{"n_layer": 9, "d_model": 384, "n_experts": 64, "experts_per_token": 6, "d_expert": 64, "d_shared_expert": 0, "activation": "geglu", "moe_layers": [1, 2, 3, 4, 5, 6, 7, 8], "router_score": "sigmoid", "normalize_top_k": true, "routed_scale": 1.0, "balance_loss": 0.000977, "balance_bias": true, "init_std_router": 0.0149, "lr_router": 0.00206, "vocab_size": 51237, "norm": "rmsnorm", "norm_eps": 1e-06, "tie_embeddings": "early", "optimizer": "adamw", "lr": 0.00126, "beta1": 0.9, "beta2": 0.95, "grad_clip": 1.0, "batch_tokens": [131072, 262144, 524288], "seq_len": 1024, "train_tokens": 740100000, "steps": 2739, "dataset": "wikipedia_en"}
Below are experts of layer 4 (counted from 0) of a mixture-of-experts language model. Rows are named router (the router's row for the expert), gate (a neuron's input weights, with its number), up (a neuron's input weights, with its number) and show model dimensions 256-383. Each number is 128 + 24 x the weight over its row's rms, rounded and kept within 0 to 255. Numbers have three digits each.
After each expert's rows: a language model's description of what the expert responds to. This comes from a sample of Wikipedia text that the model never trained on.

# expert 27
router:098134150087153131107073160139105115166135197116118144144114137100126137127134126144124111127125155118136114107164102138143122119141141134115152117109141138120134149125141101113126099136129155139129133118143160109151133120140134150157116115112117083161124123133122110126086165142145180130125135140110148171154132147110105152143096138127137145110125109092130148154113129084092146096108
gate0:156120150131153135127119123150100147134128149130190105088132125109133128143094072144091085154131148134140119158125112155130128161077122179083125098099111112109129179139130140120164152109105141157108119095083112117138103106117124110151139141115093140140103101133060122102198120117109149136143134158139144134101132131144130132113131101121172125140102123062122150163152124117125164123146
up0:092152112124138093140156155114116099108132102134094178146115177117177185125165136109110175138133133127116156088126110131135159086130147094127156147151132184162151120138097139140091094126169115113145124154124142159103160119162090131103106151138166109132130134121153135091056140115129125103124151095110103155136139124138150126127161120129079120129160130159129114120139141153148083130120
Month names, years and time or distance units like days, week, mi, often after in, at or a table pipe.

# expert 57
router:143131154085138141174156146160108130140156145095091117094131110141147124169201104139124147112110136126112141128149127133098126125142143128141138115147116162134130136137132114091102117129093106094148129130128145126092174134148048143134095125107134094143120111132144115104140141126138093133099109163122122170084129104137115113111140119084165105106100112074122121125114181117118169147121
gate0:139097120158150131126123114142137105098122133076123132144153122114103115107105146084109163116104111160111114152098137086132126145133129112135090125160119111133141134128133148092154122150151157136117134125154144123155154108112125119115105137148079141177143116177159110147162062132131112152110124126110152114118131121108102143126132125130136124152156072131126153166099105098129148168125
up0:129083140129125140084155109128151126125102131109104101105121123131134127154117103113122121156145060126164162154114137103159085108112107184143089150133138116124122150132133120113128155111110155165141145070136159124123154132120114135103083070141116100130136114171106121094151118147146112098137115135170099141110140133133082159120098125104149151101149079062119098119146111073109123109110
Line breaks, pipes, dashes and sentence-initial The in match results, player lists and infoboxes, such as after a doubles pairing.

# expert 15
router:131132119129144127151134158101110125158109137124109142103127124080133138120131073152138161141103144101192133112134137151174117146153147131103104141140120117114128155159093132112075127142138163129135157148121133149138094096101088139117134185119096134141108150150109162161117163098075124119098133066120100114127171130139107122160183152115178138153139090115107146161133100142133145095108
gate0:142121115155120151113117175131104125118111113116144104148140127130127100137131132107127112123112161129160125115162108172110115180114106119161124106128119149128129134137092129069125088149149131138140125169114115145090107127094114114101139165136157103137116106123120149124079161119133160113106164093168181114126142103118104154140177124137125100110152134142113114097117128115170122155124
up0:095123116124145126084104129158094128133137116087107126162119117142104149114106150077124112142135128165145126032169102143118115140118120110142134140175135139141147155116084157111104112143094141107125141161169110159144096140113108149123134179133125111127111152138119150153126103129139147085097224123165159133158094122149143125129132125138143142122076143148121124136116168120106086137134
Opening parentheses in biographies like (born, (aged, (P, plus relative pronouns which and who, and See in See also headings.

# expert 37
router:114113147107153145087120156098087157156109157128127092119124114109119192145113154105165110142132118084116149144109129113112128104149102131129146094136095130128143092127142120073149129148113095112143189116120116171128106131109086136089071165095098121124159127153096096134133118129090142146110133174141109132119157106181134156139138167126148140073101137104150144146115124107130154104123
gate0:119191131126140156148145128139172143141131154095183135128137100146134141123085100137134174100123139116159142107062158132116132129109119123179133133067140134119124126133184144137147158100090114130146118126128111134174153129128049127132110112156139175141162133146123108163141136159159080134111099106100121115106147100153143132128187076129110132090125123122128186110137151134105163160138
up0:104153163125189120167143154105154178143118174150130123175113095134137132101098147103161128096110126135105143105161168129131139159065178111135120187119132070146141093127170160146107137108150151119124136135093120144136115131104099123132134139100131115144143110075133110117115119114163125108110115163134091187115110104142148145125140131118122148102131154133133119091145106106088097148098
Date and age pieces in biographies and tables, such as "(aged 89)", "2016,", month names, and years after in or at.

# expert 46
router:101144142106117098132118103150110100092147167095136110130104144130131117142173181092150113193134149121138165133142134166157143131138106160138115127131102139109143144132119071143116120174141151120132148157147101099103144137149104142126133140167118123121130137173132116097109148144118155113105153140109119135108168141131129153098121104127162115119156083090111158106110115120120135119130
gate0:136113176145140117110118126173114122134104142156145116139161163125123174160122125164142126110179149142148121167153088136112138116115133114148151147157123129125159159161130115098124092120091168128127160120172109112123135140155094105132102126168168116137101106117130140109121146167107079157113148144114141127122118116120141172155128094129117084059154112153138149164131147104148081104109
up0:174110134126137108072139114121107095120135154093180145171115120160139127123097142090125135128199136157146096123157125139087143098144144097146123114126141104103138155125127086115133131124115139174138127165130089122106072122140109121112089139094131095097162133120128153116113168131134106212131177122145162134187165135167147136147131132147135124119148086097098133171112134114167117144117
Capitalized words inside song, album and film titles and proper names, such as New, South, Black, Do, Come, Song.

# expert 12
router:120085113094141105142107143123124101108132169068111105131133144112129113131112108111117116169179119136143130133119114171108117124120131124102133124162086118111144155145132125126119103168125142097121121117149143128091159106162124125170102170148144127134154143154151148121110106120102132119089121167107107140140153092149149160146142135085124121125137065087128112147103124081136109103139
gate0:140125138107146141138113133085111110110127132088129137127141171134168106063115100155125133110133121131125152142146123165096106160119071115123136157176091118158165139130132109108129097128170101126136147126139130116142129117164179146172096153140153180150147099133137123090061059111141122144145171178122101117147137181153107132123129097113142128107085154133132141105131148129153103136113
up0:157153205102113094150131126141110190124168131139134107145133144118146116118154139114128156125131105117144123109128151133147112143131162099137128081109172142149158114151128141126103106118129150089111141142137145135160129143080113135076171086160119101096162105152098109125157190138093135103116088124160150135089127114121130120106085130075135143141136108153146104152127174125108146080133
First token of proper names or titles, often after a pipe or "by", such as Robert, "The, San, Location.